{
  "routed_scale": 2.0,
  "head_dim": 128,
  "rope_fraction": 0.5,
  "optimizer": "muon_variant",
  "learning_rate": 0.00616,
  "beta1": 0.93,
  "final_lr_fraction": 0.0,
  "train_tokens": 292800000,
  "max_steps": 4468
}
Below are experts of layer 2 (counted from 0) of a mixture-of-experts language model. Rows are named router (the router's row for the expert), up (a neuron's input weights, with its number) and show model dimensions 0-127. Each number is 500 + 50 x the weight over its row's rms, rounded and kept within 0 to 999. Numbers have three digits each.
After each expert's rows: "mostly gets" lists some tokens that are sent to it at least half of the time. This comes from a sample of Wikipedia text that the model never trained on.

# expert 2
router:454438528539595549551453393566479462443476521490463481454582500490479469531461516542494468487488489487485568515553478518643489569556448440602482383513534398503556610469442461487474513466513468451493451487599370461531444545504490573455481502492520441452479520599594534514472469543531405470527502444494499513511537575458520523408517477561454539429477482456562499420485521497554538452505
up0:548599466489538602522474587363508530408527514498535469515518584529513542456612518557436544419483431459489471499541427437473458509612527460401416578533462433509474575501452385519546551484392533446456543483566488583447533522467444488424488453505392513557489554486460497446416527502511487550495520594471416459555455515447482592450494436616525512491449460527477483448536510561479531490567
up1:513555573608524483499562585584482517482458454478434502576478512512526473531516509478478503471523446467453587565477547480549515536550496487589432584455526566466574460554484546515544536463543578491404461443510483468521457476556559481455466438473434494487551558492498510440471438516488562537596445526477502452460474490506499522467479640510426406503512554571542555554529497414505489438531
mostly gets: " all", " other", " more", " most", " only", " many"

# expert 37
router:543464547442557515521394461523538490431478548567526541523540547502541546410405484481471469453511497451524496530492403485539503481538513443481405488414469410567544493566485484497543475562461524489518448495499436537570503551504520555543599528594463517449436517539499520520410434518511529559530539483483426528503500479479481458527430504586406480501468498419345453461506527489504581520468
up5:492510476433491497518520484506514474465514445463550552479500486501530483402454521456577501398509489453557507518607491528494521488590444486508513522501531527401449501484564485444534439446554404507583511508457530552523525487527580540549455456522504486508584503481407486507495504601522412485474539460502477466534581487569501457400484517373468615474447531572520503478538602534575586404538
up6:508505621490426541455528502475532456500497512518486444526573616531579482494506471491405518529435525488530498469544476484462560565557451546435546494519465455396547502475441450482530556507367525534428434541531527407458479508484507479519486456457479495579508586470534511467515537487486550446578432504541471394579396478446483498417532568557502495483437543421448373452444454510463563485512
mostly gets: " John", " San", " La", " Le", " El", " David"

# expert 70
router:420512528489556419549410515543480479545442575518469497500506536493556440514479542534444493479471544474542585512526495478493527516534488461565446598463466464493576532455455452476518474560531597555484558573540500560534460495561525505466584503506525481340473450563457559490442448520493551488548506507503380534482519454524505413444513505479501474501509472457540501510486529380589608470460
up0:464540599473438550419551491548530490529414544553511432554569396520506534340471532559481495528483478482534478505493490474414450455534487549473544491480480455483498496479554497447490541595531523406547551482432517459483485474421516572502571604546491442418446520560461497476608542537509516520530594487465457585486531533500500512414510453480492460451515485493507525411475547509542503541560
up1:402555519498598582441429544505452478541449481529534523457468586496523406534474483576542468361540530502428590451581482425518413471448439500518514541555448482483511516499415516452531510552509586491574476552505412535524503523480542541459574511377489484526505453495450601446481466575507509426447473546468431660528514493443454395513560650466517478458514583512528458484512483509530591488488
mostly gets: "bit", "uck", "mon", " rock", "low", " access"

# expert 27
router:543449535427586534517475444592588506425465569552561533452528549469475500464477508545435411486512459489517484493488383479522468472517501472557438470452454351566457497538475434557588496467483507501503490481473423525611444576521576556523524536574530513433405540547503552553470497453481514497503505500471434479504557472527483469509389497586452474489459500413436495507529578461518584579507
up0:431481513484498450510539485531591543535522514496430470472414520510543487536452566532486439488455564522506466425492541476565543547546564479482560516409515444529461499499395418509524500557493508527528548518497519568538507451461553445500565547394569479519558531493453475470486554496559441474544488411524440545595587535512527439512546512473530497502507548498496519597550554448492460500430
up1:488540472472541483394434477513462377444423506431403443550492415493515571640477457580487463557472513537566501509479505563522531581504567445521503544469424474497562534563466514471458510492549542465489502496550467518485510460448467489441478451524509538552584541536560607544533501527584629507552534532529490482537467561417401533467423504535584506550535460407475471439427396469468470493424
mostly gets: " All", " Black", " Un", " Re", " Am", " Har"

# expert 19
router:510447591510506567475508440446516475429498569567454546426562436490445531641499484540414473492464533415464461485561444467514480488559430417571496555505528517554604514494472506527488503536408494574434472505574492522542463550454518621444465422478551427471401514568502567462468427480496513493518504524537490507413567474435488436529508473462447495434414578472487535507523509496461502564502
up0:522485441541560549459459518474431398535536497503406592504448472564537451564476450534476548529562529530455529515424520552551572482524431620485449473529549542464518530606509532496562483492538569466477555479506485521466502482467516467433428531497464463541476460504417595559446491492460614426522520509543574486488479416503481585434594492473424565538451517465597480485531509488511416597408
up1:467506486579498524454448519450525535446482444513543492473473517445505564537504505582505519550557483554526494513411486489509377597561531485489546513500507597595505442487481546497498537491449454528497432533561554437531488541489452436492352492450486529537553467532435498423453415489519433561464607424483557513448500448459529423561472444530512530493530528444464503430508488514505419478530
mostly gets: " in", " In", "In", " into", " during", " through"

# expert 39
router:482485558429482520621453539519519583416392498523473562461508513495468488548477551610438505473415587482533453592473365541642549530558551445499506332484555423417534537486436484489492493551514518430448503464620515544497443616539464515573560485564570429460469460586530573495502488473458404530491476524513463502407565499439470433452534475537485474428509517520460518451544659515530510623520
up0:458484563474467491507434474438447588550405577519440457484506513522570504456513510490485500509430588497492547440474448551570572490551527470455554469550512527560501498508502497378588501580466480512552451548415473525551494493438520472542464459536505458526414447533550528473503486463504452485469382532450607541511510456503492477474500507402493523487479485489394468517404596490522497531545
up1:434553587511417490468582543496474561474489586463565485474519518455486485499437506558506533525457493473477507561501515475510551464509528449615543443530487513512537500533485509546539444458541469434505497542429537489528469529447529572404458543441426481508560433467475522468434462531506512481473564523463630463379507457583579361559501535381531510488479481441534407484481464538547435524532
mostly gets: "'", " player", "’", " member", " President", " Republican"

# expert 73
router:499427523483503510545496559496504475526442509476570455519595517534502522452503572565491507488473553455461527564532428482482502448500488417488404458463560488459587475444493510420528422483454559572507518483528469520575482508576561510604576502577593481435497500504468515496466468538551485528560479525457406584518566409498427453452476558515482560469483567504481433396497558479542601443454
up0:504611488582485528459512511497477560502421463474453581465532494518450510492599544513408540464453568465556541529514494508437503449501571507362487525459541422467514518597588449437440406521495462510485516445501505465486481530573427576481470484500476479443544550537517542432459532467482512526512501511495393441533517473498561500523499537478387464599424519337423533496595472482423402502564
up1:472482580575523498396566557494501419558396515467562464565475558461543500519467515514500435490471483519435531529542449465482514502633452476486447512581513428471541455482537465477567488478515494601573465553545411515588501493539547524583519502499420462481489505475375494606472460502476476505470509492473422419442548409459502427479541442532477522509475532523491424469572560500609561478615
mostly gets: "illa", "ola", "ula", "ku", "nik", "illo"

# expert 4
router:463412490481565474441512471378523583426499512490473543412589516519466460517382557484551521476446493455566521542555497475490555545521462478533500540468504531554535521500505564494503461508385459517444453436546471497581517494464493634462477487504554542432478502497471600521491398532575509478506369446496476515569496519459420431461510551542480446478518531508470530410510562533444486506522
up0:530576512507456531464606468515427534583488519545434446413462497524496479507560449499493446496414435517424569481467451467501491460427489542545473425499562543574446458467532597442455478549461510436454527524493496475531548472426507538466533462524447461527498492416452516485504537500575612480532466475464463495581556447509496487576536479477505430365341531522472471561547518507531504398513
up1:496485435484513499459573543482533526556455367461566522540520522429503427519535494561474500564449526494499440454526539481551559573526474526412546554485540452508609579469422535426653472507462492425491466515531486438462500496417339448466571550426456464569534559450540471437499505497578416507642534519618528536522443557456495508455497457554532583443546486503471528435488422516486436478562
mostly gets: " to", " June", " May", " September", " October", " March"

# expert 79
router:526475479518469480482450521484472539500448620492459491502553506513496504434463583513492532438448592493551475521539497518491546444522435353515434539458484513550550543466508466528508468659474555533488554570520487472503497513545500513587598540508483509421433451513444471515410381556546517494483483463524436546481443434521531498460511501516433475508474497483423441477468555442502544479498
up0:453496430514547409434465471556492495571490446507546534501548525477563388478508536497498510538532475405512505444454582506585510463534485565562540496571509518481515447427376426571520549645530539495474467489459473502457489520396426464542499557479503447349532494506507447571558493555505483505519488484492473470456501512454536513530602448420520481491502497513455479572467540511528448421545
up1:540463474506453491433560545478507542602558579522444536555576524496500442467490471427483522496457513549478451431494483491575550498463401556470514522504466512522492535480618442566499536508495424488462552457593447510523559479435447517547570535508492503540485519615556529460522434490480521439442486498460491509484496466531528380408414439452440512559526392510465497549480442393508556522536
mostly gets: "ley", "ton", "ler", "son", " Smith", " Martin"

# expert 50
router:423481443500488489574367399481507497467515413551531518475498485581508411453497595539491474445378580400568530487478446562531535552526501416580461478491479523458432524435444569504575474509469470509447501527513468511616457543551492538511559455615546509518478527548497433426496477431509430542503405494556470569427474542484555530453561524494501536509462620474516440492513475439578516498447
up0:545615550467487440496449414476459457446457446494498471542520444591537572545514517487509517526550493483507534549469450510494525487532520509505438488411526561560593542498512534585529367520517524561445489451519459524527451506436498589552522430530492559594374530421560592519491542519360405509549394524517523549446365547552528570431509575547499522561542529449438570475464412468503519511505
up1:556546483501532467501468348542496481592526549494581605502475435451481512569505487474514565512328553418554510526559470486538469521538485536462539508370501436435574475534566363499556480519442475491508545396524418463481513513471534486582621496450491597538498450533485507579497513590479570449506543445561429521457544540529447513576621538471515472524509472526557382548498516551460465519497
mostly gets: ".", ").", " years", " time", " year", " century"

# expert 22
router:557531567406587513564437461497555532395475512547534489517491585435455529456441531531430500431494480472539507518500415504540530463511537451515441489442468426464524498551457455524542485529455524510460493477490475513661459544539559500553567541566547518420441459520484501507508446494533571486551473562464420525495532526514483406482429511548444499488485490465443438471527580498488561539509
up0:432482490538504551572438494546570507519439407497493482563575518462528523500514477544555466531519532445557514581513459517636457478478420482499434511511514490494529564461443546468523523490492445509544490605486463476524438526563524489451508450438526469409449457584475543447424452520524532477565493589476448609476464516496473481456503508461447476501584447384502514495581586474498555551506
up1:542468488478567541583452492481510510545469491490535496528433422538520431497486613612530508409410517335529511538568502511509497521540491264449505572436504477466522578422479544472485474582491484454503497487529484522478390471586453492517501501486551512445537561413529472518483458561477556508561434475484474525485483560505484515483435512482476494455475453439475554448406597491542556477524
mostly gets: " River", " Park", " Tour", " Cup", " Group", " Club"

# expert 10
router:448428563504522527522452427433544517443521543562494517494490590533549520512494547541437541439509470415524453648540431532563421495568520465504472411495518468463604507439395519526478435489510454440516499488533450539518449555496541620528589440481577511449408498580537488444440487531578570473591506524498449496472559530500510395509461576522398473449513487493422461518574572414593533488491
up0:433510430496468497457470461435497569487559465466455488433460488560544527526626504509513516543533499439599442612482436549560485522523604453527530498568568522486533461501465411495447457489539440484464494477518495507455559438552525494493570431532498449452548571448465498474480463483560485305498512486448504566562537576445469463520606493445379543441596499497506495472469426456484504502543
up1:511550565577533544512515496486487585464517537466513473431541504414602538400573481511504529493517581542536394483597404526508463536534474423484524517616449485615520485500421494509599452566530478534484420609478548526441514519450448478456424481536476498501450536546474458433564377466563431476533381423529478484500490423572525442501510452436458513448392504510583490555530582446502503528479
mostly gets: ")", "),", "]", "}", "idae", "^{2})"

# expert 36
router:446531483468521412539455489536526562489558552487471513452605557488571363483441554471544490510409465518529497605578484486517509502556454470507473555403526453532533529523550534482524432551413533517497536463538409468607425542585541560536498421522560518465509469501419605545472441508522464391472462404461468518489431516515539458539527601557499433532539459504527522486581490593470423485543
up0:506527451436537463565525489477492531425572514431538564548528541548520558506510530488500460537469558593477484398486516474526569466538476619518492518510574474544519461536562482526441559551503476514513572540483497496481458572420484502438558466504468491455381522432437587472578479553526512502523419445421580523507539472481491469609587479547406441492558449448510378438483404552440489482594
up1:401478351563449508577529521525502558539627507443480496466431523552459414514459501378456454527471480452488481429613481531487562455526448469483513505490538577608465519513493567520505595515493524500449482448492530526485570457467455556473539464528516440501424518472460513446565537522547550549513486412578565484589542437486443556594452455479508458495449534476517380543542468485403468418584
mostly gets: " to", " with", " at", " would", ";", " under"

# expert 24
router:505504547513494507485525426501467460474431527483511517459502486564561533499400547486458488476460524439514546516601446558542514526546474395492499551448601516495515528481499452460499547466512530599452529552499422623503414568544513529498461464459584472485404491533552519538517395450549563492468494554524498542450463593512534498474577520536456481490481504427488412501513591510473500509513
up0:404499454543603445431561523446519458548522507481403523505488475568589478461494485547567480487500438493535475561570469493559623530532498558405588467384540484534438524576486413570489440461533499442456528490372585469477544482473468516514608486508408513462418548508560492496552589525503557517519604479452496530502516460548568526528549604452523453457566501515463494471472473534491450482381
up1:528517451500441503511483484456518535511529542521564541552510483450397551455480491501562496533540390558569593461514480364416561507487504498505515499437535486537529430477506446494512585524449548657500504441541463407497501529528525544586533488532629445574404473507430487509472475451477491437600459467603519499551511508552427474546454570556444482509522504534476476472518504550527488478484
mostly gets: ",", "),", " after", " when", " where", " while"

# expert 46
router:470553554496534556469458470518448533425568573497490547482504570490582358536437539490477445444531488457557524486479496464572480573521520455590456425424549460436502593542412466503444451511478568481451558455583474521559460490498565480476472448478487394474458512543509631504536415468490425436519472465505500580464514497479444491422458506558529527392535517445401530550575492542473586561504
up0:564549560569524406490530494493419583443442527438462566383550447500528588512454422549528594518482588526477527549509554516491596613528458538541552423550479477559465496520479484502551435522436474493455457475428592476596540504441569412463456483479417549452521486512579557508535369439605433445515564467499534499470509451377448523492562580468473553548489467433531423451575515541493459567464
up1:514524528528499514516399467486498485481447567567491400504552530471419522503487461519566475449451524559474467515453533550428490510449582530487493578489411466442521507484664466463566502446508407449604542498508502420432468432594530442550540528583566486426610450444488481494511540551513484564406432601509460467545498418592527485449537418429494533515413490454465522443468455512429525448465
mostly gets: " with", " of", " for", " at", " over", " under"

# expert 67
router:511446472478514460481461485459589586471469586589544448508581554488589447502430461514542416452475608417539507543485500563538473484541437416493493341499548527478533520546439575482509488507465513472427470543560509629505450607480457585494549483532551450479483444552525545563485492446522482417643512568439437607500580438478455460500522500539455438501526584463465527494558602500565503455508
up0:471465517501517492526570483442581527476491560465500548513597415588579520481451474434561417575524478488566487548438504486430525542502436451496538511595504531455471597518492535473519472533512504561548431506500496474532492402425514568540574474496531580582530507538504542542550491424400552430585437477512544553438579503386481544483500531499511576440435554508535492570518520537547508525529
up1:560541546456540502481499457499588557595544579466549449530494459456527540489408574545576474499493476560480586555544575454587511551503568550494431485555485411456474503456519458474508589457490450405431482523529430457477478502511499385447502468496434546508410605452452572525585528476432552434431527439459445536491515505442461519373545441512502498388490521487536536426449458555514551492541
mostly gets: " United", " States", " American", " French", " British", " China"

# expert 57
router:424476543476502446568347454505525454510549515659547485496512490511493456474463548545467442459428576460538582508463545534578553515505514471541424486484517416439520510464460563569581390530503452524446464552554512470595460575524506513494619424544578506520447472533513472412479497484488418542513458469519479522498467464506580524497539480512496477479442616519497474432567473496568526483427
up0:448659451509461565508519487463538489555503460454530445371468425479459544496405459525500534486411540499492523514526491516499602513501571493449463487545500399500447548485456509421598575487507500505457465504411516559416589453469516549548479535488504532511498453465480445512497518471531372442415499530616552534452576426517516414603472624522503392519560506538529554543454473443454505546452
up1:482480538450424505463570570448542488520542526590497514589412491507506490499530581456450489498526411533527442447529535451423458618532470516432520555480486546462483475409482462456482493527450383541469494489466460565516373557483542529459539462553570507489474537533582448508471505480509489486592556445458557539401545545538560477502497439544477418500476538433477498420457509523546489477494
mostly gets: ".", ").", "\".", ".\"", "!", "2."

# expert 41
router:542484509535596640464471516444499528513448550508500498507494553522486492470381515498493463480494531464549511575548461516539483614587462487464498467458503433419412541556483561438513481507548621556443452523527456524560416516484488522467459530439511444477503465479607574493537484535483529532550427565418487519420519625489536440392512514478492449458483560421468480497500515515484582484497
up0:461467520462538536433545523435545573514430553555525477513486535508422438492405502582491521555468499415534509536454546486539530581530432483511555538543467476446473465388511469603513525473524494466521507437546520493511487454446579513446522501589598430563463500539562465547508524535534482507504516615373539489553466540496665419481496500484538495442572490388571503534581469534540509494411
up1:557431459515495549554519535479469605580604479564488531411511461514403485492565543517561482540440506405474446507583484514559551519541453466524560446434532524468560534528371553470579537509450585472413491518498485507443534517501439503491440519441501423442423502569473493539520472471592530555439500449491485530577474511593421576478461562494440466523444589515559481516470490516467507385479
mostly gets: " from", " From", "from", " by", "From", " attributed"

# expert 88
router:541415496424556497468492526424542541500484515499469535501500489535565480505447586471547436411424560425500528558418474507557522497573508471565470480507614467574490515458440480470518561486515462464455497517627356491482444576529451538577509498447549511520423511460572586463469407427485412428533426529513457526530480521485483528338501581553431503433489570471470514460490561444573558527476
up0:431530416578485470520438399450573482443506525477567485392527548507438508504566410569541548527432564489536501469522523437465478431390536633413549447585529474504515527448627533437528509490471525534441501442509507417471515527505430560474440469434476455404506535547493515472530363496590482519458483536589444517523520463468538530570512555509411474573553518509540523592420489424533412546463
up1:535590566434492562537485491482526460489481510531393473507461496443533491623515489450562427443443550618525571495505582534498455457462559553559463546571432549469471440476428464644485483493495521470491492470627518489477522426459532472535484476511497454495561569516450601585457459455494503428523531447516525496524461570451477421572538518529543525502390474496391462490516516494632600457507
mostly gets: "ed", " made", " known", " released", " used", " took"

# expert 55
router:496521449487596451498509425433559481501474502493589541485506441559484462568466493500513500466482491469600482539526514531492532529556513443588500414419516481478554556549523503546529468528497426406482489448533476457569423641501480522425451428479547507484424600560540527551409537498530459435442419531542459557556452468459480465519472523465470529457508543533496496421567484460456539528466
up0:534473549495483453537504494422465524549515524509465506446521444548550535499521488479443503499385486553481498480577496523484531589523529508454445443495581467468509541488470567507473470392454451502383431550492478436518519508528405601451484430406473484447508613559443623538462467406511471491582422562439463517564489545507469469462491462539472460411400511627494588491456504469515563449476
up1:463464487466510582556529472472489426553480504466567520598520496540486529534541484452488555569478545511527457503498533455480492558430581395413473484403441490447488395477441454464464449474462509453425483492452562504540454495680520490529511413433575428507566511613513484575520590456551456513471498508513555498493537539490447477599529473540478529464561529568457570398471528519516562500540
mostly gets: " on", " over", " up", " part", " out", " It"

# expert 48
router:435447531473494497461499521473531459490415525554424414391539529533474450491523538502463460484449535482500521561497391486559507530530502475476463449513468462466508479531473517471484497513481459518423529412521416523612438639498591493558531546541533485385519482596541579504488483453556569413509387566547378513463509490390573425471466580482501487466473608447404543528517524445510485591513
up4:486520495510481571486470507400597496537564442444480543543543631440513478581488526483518627505579472472511481455571573437450475483496415556543470514506492596531471440473530538501481520620451553499512422438470472519630472429515564450547492409486524453510447423604469436542590510475490497474519502514486514488467483414510495453518456493504594549429435539595460399591476448515506461481529
up5:466492441591456496491455564473418554543511503498495513499547463562493475519420501495437496568537536485477441498541531528366409568516476529630560540569504380445508502509469508516480454485452605442515504452483493511608522467494512491584494544510436464569422506488530547603442437509621537514502451507546479542401566421536462467539450383490497519422529588526494581594471508489586491489514
mostly gets: " Location", " Year", " Country", " Date", " Born", " Candidate"

# expert 77
router:453483539456510545482469536554555460451413508540418514437528556501472337501445568613461441525474516464464517595541448478591576507479547456561515371430505484451456534561432481466507569475524538555435529471623414509571411547548524525548532491429488483476499454571601507469531536518536520472506473477498425521590485512439549537469485519579451448458526491469445549445634540566528506572554
up0:466469485474471520471502472473418557606499456526502563520469470556457491505487568530491535601525484445550476544513511463466539471494504454543517523493516538468492505494566470471514475563497473489432614466407487437548472460635515571586550523411441449547526451472538729534554522558607585435453335528488472467464444513567601518477482504498450435432521446542560493570511445515419545500539
up1:467510518466502511423508526541563504465526516427477506556561562541468478479457462483613485476449500526542497542499483495518518412554479438519459389489539537346529529406553600511531436569492560532511498453578519513465450546512539429494543595534485424543559502428429462504467467506470544498484486483520472653516554440513573496462408495496516449456516491607591437465499539447544478515428
mostly gets: " ", " Total", " Party", " %", " election", " political"

# expert 21
router:423482468498542532563448448555514473402485537497494452512529503602491463463411531544428442431528484420566467527533463614601455490615458434600486444514492544491506557506388543568561525440361501441427435572520463467480427556563484575514564438554488547496444496567484488465434420501532579545493476476525438510500622532467482517465480590500493433488483481428489512398498548483522546571511
up54:546524515478583471545399492564583567499566501447457476517558556521597471537508513572558493442528479430504505447484454505439523430499393491439574464442496519499430568429477470475528508517452432407448504431530462593483422526564462526476565493453455471472454434530622526437456536486533506526433474531492471545514475452568488505538491463537580505454502490435470673395514595447407410576479
up55:536482557436518494488526473503485520469542540513372395440521525554473334526492511468477482456526503538516552455473485417491498482581494539543536542442532521549449481486459460464428477462508578533498510514534556534493534530549491512549518574568504551604616525404450497483488543596506463476536533554514421468424426591486351543486507492448522431497495586467483428455501544523470513397460
mostly gets: " There", " latter", " further", " public", " media", " there"

# expert 94
router:515481504532622530537434396488565607488489538573562518494546550480511470462438548570509483445493543439482477519495449519517463474498478418477482514465486433439563586508452487554490510600457497507492557510512496511575464515481522500593508540478575428510410383459449523589457512482616510417574510517407449595445556451459511426429515560508433533406457549480486434532535645545516615472505
up0:472483429468475533364533529453479558408460442445471479455525509495527490503507537567469477456473552536482494486495532505533423457540515452540493555563571483475434571533513461413516637526502450514470532400495513528345539515449439505502501464513440496410474445447477413536470520414497525474505540487564489541584441578434551474447531468546469465501516504505535472501464418519483427507605
up1:515520458481527502553497436504515570543489506559481426491486406503530477426479516499415489449431489560526512509449608480551537520456482447562488468476578449513459551571541482446482573517497536531597478467408526542497556503494464445464497400549447497529484508630586518448435497499597553535452453467463471473494512513474538448393380510606486458507490538450528361435499542559548515496465
mostly gets: " University", " States", " York", " City", " American", " County"

# expert 40
router:502486563443573592595419520439581451387431509518475513510493550437463443458469526562458530470449526492566480533519394582545498615521443489546506453487494401494517530529441496586490484580443535508488554485508479496520423559576470529546581492457541496480406454587487459532431397474551518461526378546453450499447532542470545418408502532486518530402498510481441417514533559532496481541474
up0:489486549530559551490433542541475529566576514462456428527661515493477512512414444501583445436408476551412517504428485499469538531519556532549532451510505534410451547499477467532455551451543574521510451514520463567527588512466466488375491515413440556417520535607512421466536531401489512460541524559503480515445499410402503480496475501459529522434492544498468559518481518590517517502425
up1:399457625547500479567459516469501547446485480479403416463609487537497458599473555484512420510524552599550479486429484531481476532535445662424436463510580535537531451507543512549482513553543471537565571490643561499455468432491572517506521506457470526576504505516544478586431491481429422421500419524479434482461425514438533489475550444467471461504519450560433421569471598523531483543535
mostly gets: " film", " series", " game", " school", " company", " work"

# expert 20
router:531435550499545548495435515416520491492434481544500564504517515480589499484492580462513457426395502479496520536446477507544533575593498488559454458533581498529487513473391455457479513510488503474459473472599387451506431535569473530538498487483518534491442530480553533447432459472471459359586429560527443504511458531464512502367477509550422511376503589476487520456482587478590545519531
up0:474514425493484570521473393616428547567493492526529537513525501508443494540556448514542543600523550466439523572449470501538597386499460535599614535467451451486502486467593492518456485483455474495567489497562527481573545443470518525485527498538485505488482538470461467433517488505455513549543508444619613563478505478465373443574426552450531540462499518466474455490478533473522643490508
up1:459539519375478462461506485505479549518563508491492593515480471495455429595464530488468409534525469474532363531571533485527501555509519485391515553524467589645528507461432546464434510482487575464386530484576520503481375538495505535506458494572579475474505558589499492503477438426576513509612517566605421465506454514508518494348563495554502458511476488549490486485472502528487549499464
mostly gets: " made", " released", " used", " took", " played", " began"

# expert 12
router:440462489420513444555508480560522554472522498597466536416553544553558400494463473487497549440485495416511520561405395523477542515473482421549479462517519459510561525510396564583540533559430482589461521409544427555537431571558521520533586516509532487399475427511507548535440432540544458551452396597453443520476500528470484518511432538553440461480498593463503448517558572505501445491550
up0:481570477507477471506493533578445419538535497434483500554552439542594404456349493486543462484533476385561557464462513508448579438459440470529520435443488495564497475551450484585486447587544526601546555476538439535521489540537528512546444498565483513522485498482571563570484402492572524503528407545607502458573475516524525447473508489547483479421451591567503483516504644444590404532452
up1:471436442550557408492505481498463572458585501535448520444521532562531413505576545527433525451572644469529537499476441581532436501547502491448518496515510531473525532426521556508456409523519476474455576556529584527533567499546463507507502492383517500447485449451434501481465511572617532563445401474492429458497543470544515551474540427565471435405477566524492475457490541466523435402554
mostly gets: " /", " or", " &", "born", " et", " village"

# expert 54
router:465471513539511593588429545451577432430389453506514485525523475537489434460515536536509468481445530494586538520604432534504513628532504479513424519435520412439483503466481442456528488502439482452479533509482423490559438506540469470524497503508489391429469485544545501481455479489505519379539339563545449536502560513395546506373457492471496529424448616488485520489549535482468520504510
up0:487537477520493519556549512481487448513359466469516525503487467483429493459492537476453493470532473471578502526453567437367507625423524568520514456422485491536483483447646421518487598562396375603464518553510516454638440461543531572538512457438595458562541553492452502462516459478581508510526495405444643490490466447448519437548472523515442467481484495517413474454476475471531544474544
up1:574445477537484485510579553537487479512526442499580544559457502459520627331468464509567482507520517479496502478555476463535528496473450442450467510394513512524548448522530462442487429509499457541535424550401509482460612454521557392620595563549467571494516520482466455502425483571521530496533552486456512491581586411588458498489466551515460515586523510475534545420503432513463545444413
mostly gets: " part", " city", " number", " area", " population", " son"

# expert 52
router:490470563496516474621432571536526574498322456519530562423465440488452456537515550539509472424460505487626467499493485462563535619636515492499480442533543478511464520460463468432497495482487557448413537507561476566524451541562425551574552522552548537398501500531565555460515489528485479457572455575476452548468527508430487519366547464552404502384582526483490600490569581481594624553454
up0:456590435571509544483402410496484608493502514469464529387618511532497546552489540591490496573436493428503513448603478495475540516475515501578578544560526479458472494533553494483494376541502528539502490503584476546484592407532380464535452497578372540464463585499512567445517427586440527427435440568544595449490497488479530479402551488497447477533474519476450542555514533519530532489462
up1:460514449543495487543459590476489516481471491421597628490432506510442590568471479547468482579355519492562469488418444371563493625536498475579518345482582458407478535566445584499519530519482578448527540529451477550476501450545494499493542515444576420526480509473366430578497614503490402496562477550478453536502553508532566447563512536472501436562515516568567465466524508515523496459455
mostly gets: " development", " present", " support", " own", " control", " construction"

# expert 31
router:501484460496525534494498449511450377456390541472529540513515519552537552510405526484440477482499502422497469593600488572602564532539438451524527502492573551564486511476512532484515519455438543648496541528524356600532464574570513481451508488391500486480449419521590491523564441509563580485509461550537485552447481590507552481483482505485459518481471539479462418486479586479496519499569
up0:473498527499501512451388501557456507444407624327400570550503518484533521454455512535482518459453459443524461488525439488512534497469515513482507565449441469461447408469486528627528566603412517492473456431464472534564516384476594514456565483525465468571374471592509460482461499503461458526561565547485441573486521436584491606543568558450587425507485503510504523530493528545514515537504
up1:519381618495516590487496460534583499498530506476502487449486565558514420457430487511498445517490518529536505399451466498519380510525457493387525473474508467448567498518556584548618495488502475531534546451475589542502451544541596470559462534490503526568456465392544491486538547548584424567361485473468581541498488532494553580506483515452510465492474461521567450375557546498514515470450
mostly gets: ",", "),", " such", " 3,", "\",", " 4,"

# expert 91
router:470510516519517510484500520511514471505513507530438541450505537581460583487448498586526481509429594484463500554472557530540499580512407457459464454559468505384525560534516560565464574626459424460450563425490512514536441558494513527476469463472524498531485451475503460410410487501627561439576412467508460501497502524492469522436482476612371372469585507520512479458525501484637483518443
up0:579430529553543465482529603495564481569477600507423456466467538487503490457517468500532511401541579495453420451467558474497499541421529528499472476466544543577551521497546439471559459462388521459429459553426493480487538439429518509513534532507481541538541562464546479504532424544412548521545451477475545410504585409581440505440478450436560580511542479550386474444550484517429443540496
up1:630410533475503542497518597510517527527469522531540471478522553394448593500549461531514372558454536501424563447486557510524501417488474542526480469459472522448448560535660460539475410459528535485402472515470486451517547441494425391410482539521496484370488499511484451467454488590498589493567569477648575488542559509542498511492525495459491454499519513412521456497426566456453376489415
mostly gets: "==", "===", " ==", " ===", "====", " ="

# expert 33
router:540434522504659502460471398491557515383482541636511488511595547493526466486451544485523428436508514431496449533472468517527527464526481485458458441442459475472559592599419526552532475501432465549482509484530512556528479578468542553517503488577461515476423430477494520530485506439571528491502504559502416635516487532454469429495430545635490520474539545463480488493503596563479525509473
up0:476524544512493551473540477490474467465580520475505500496579516526487514561485519520516488575460527479571561496463453536530616413511442457529374527460544421423517492432484559508563536480530556451548503433493492526492460468513497583493493490527483524429482587482478479484507584499514486405486508486427454484518494537521558543466497508328453543580462552475517384552518472392550453601580
up1:583500485525589542483480530524555536484560472536549512444498514446490443460423558548533537455407532575626521544483572507496532541484484498522555527494550536533535580526534478478490423541499464483451501571501527561449483451506451446534506498441467420507569532407502485548450505519390500466585486511533515559521471548453521466421420527486507505461431474420565453460599525518438390486521
mostly gets: " New", " May", " United", " September", " October", " March"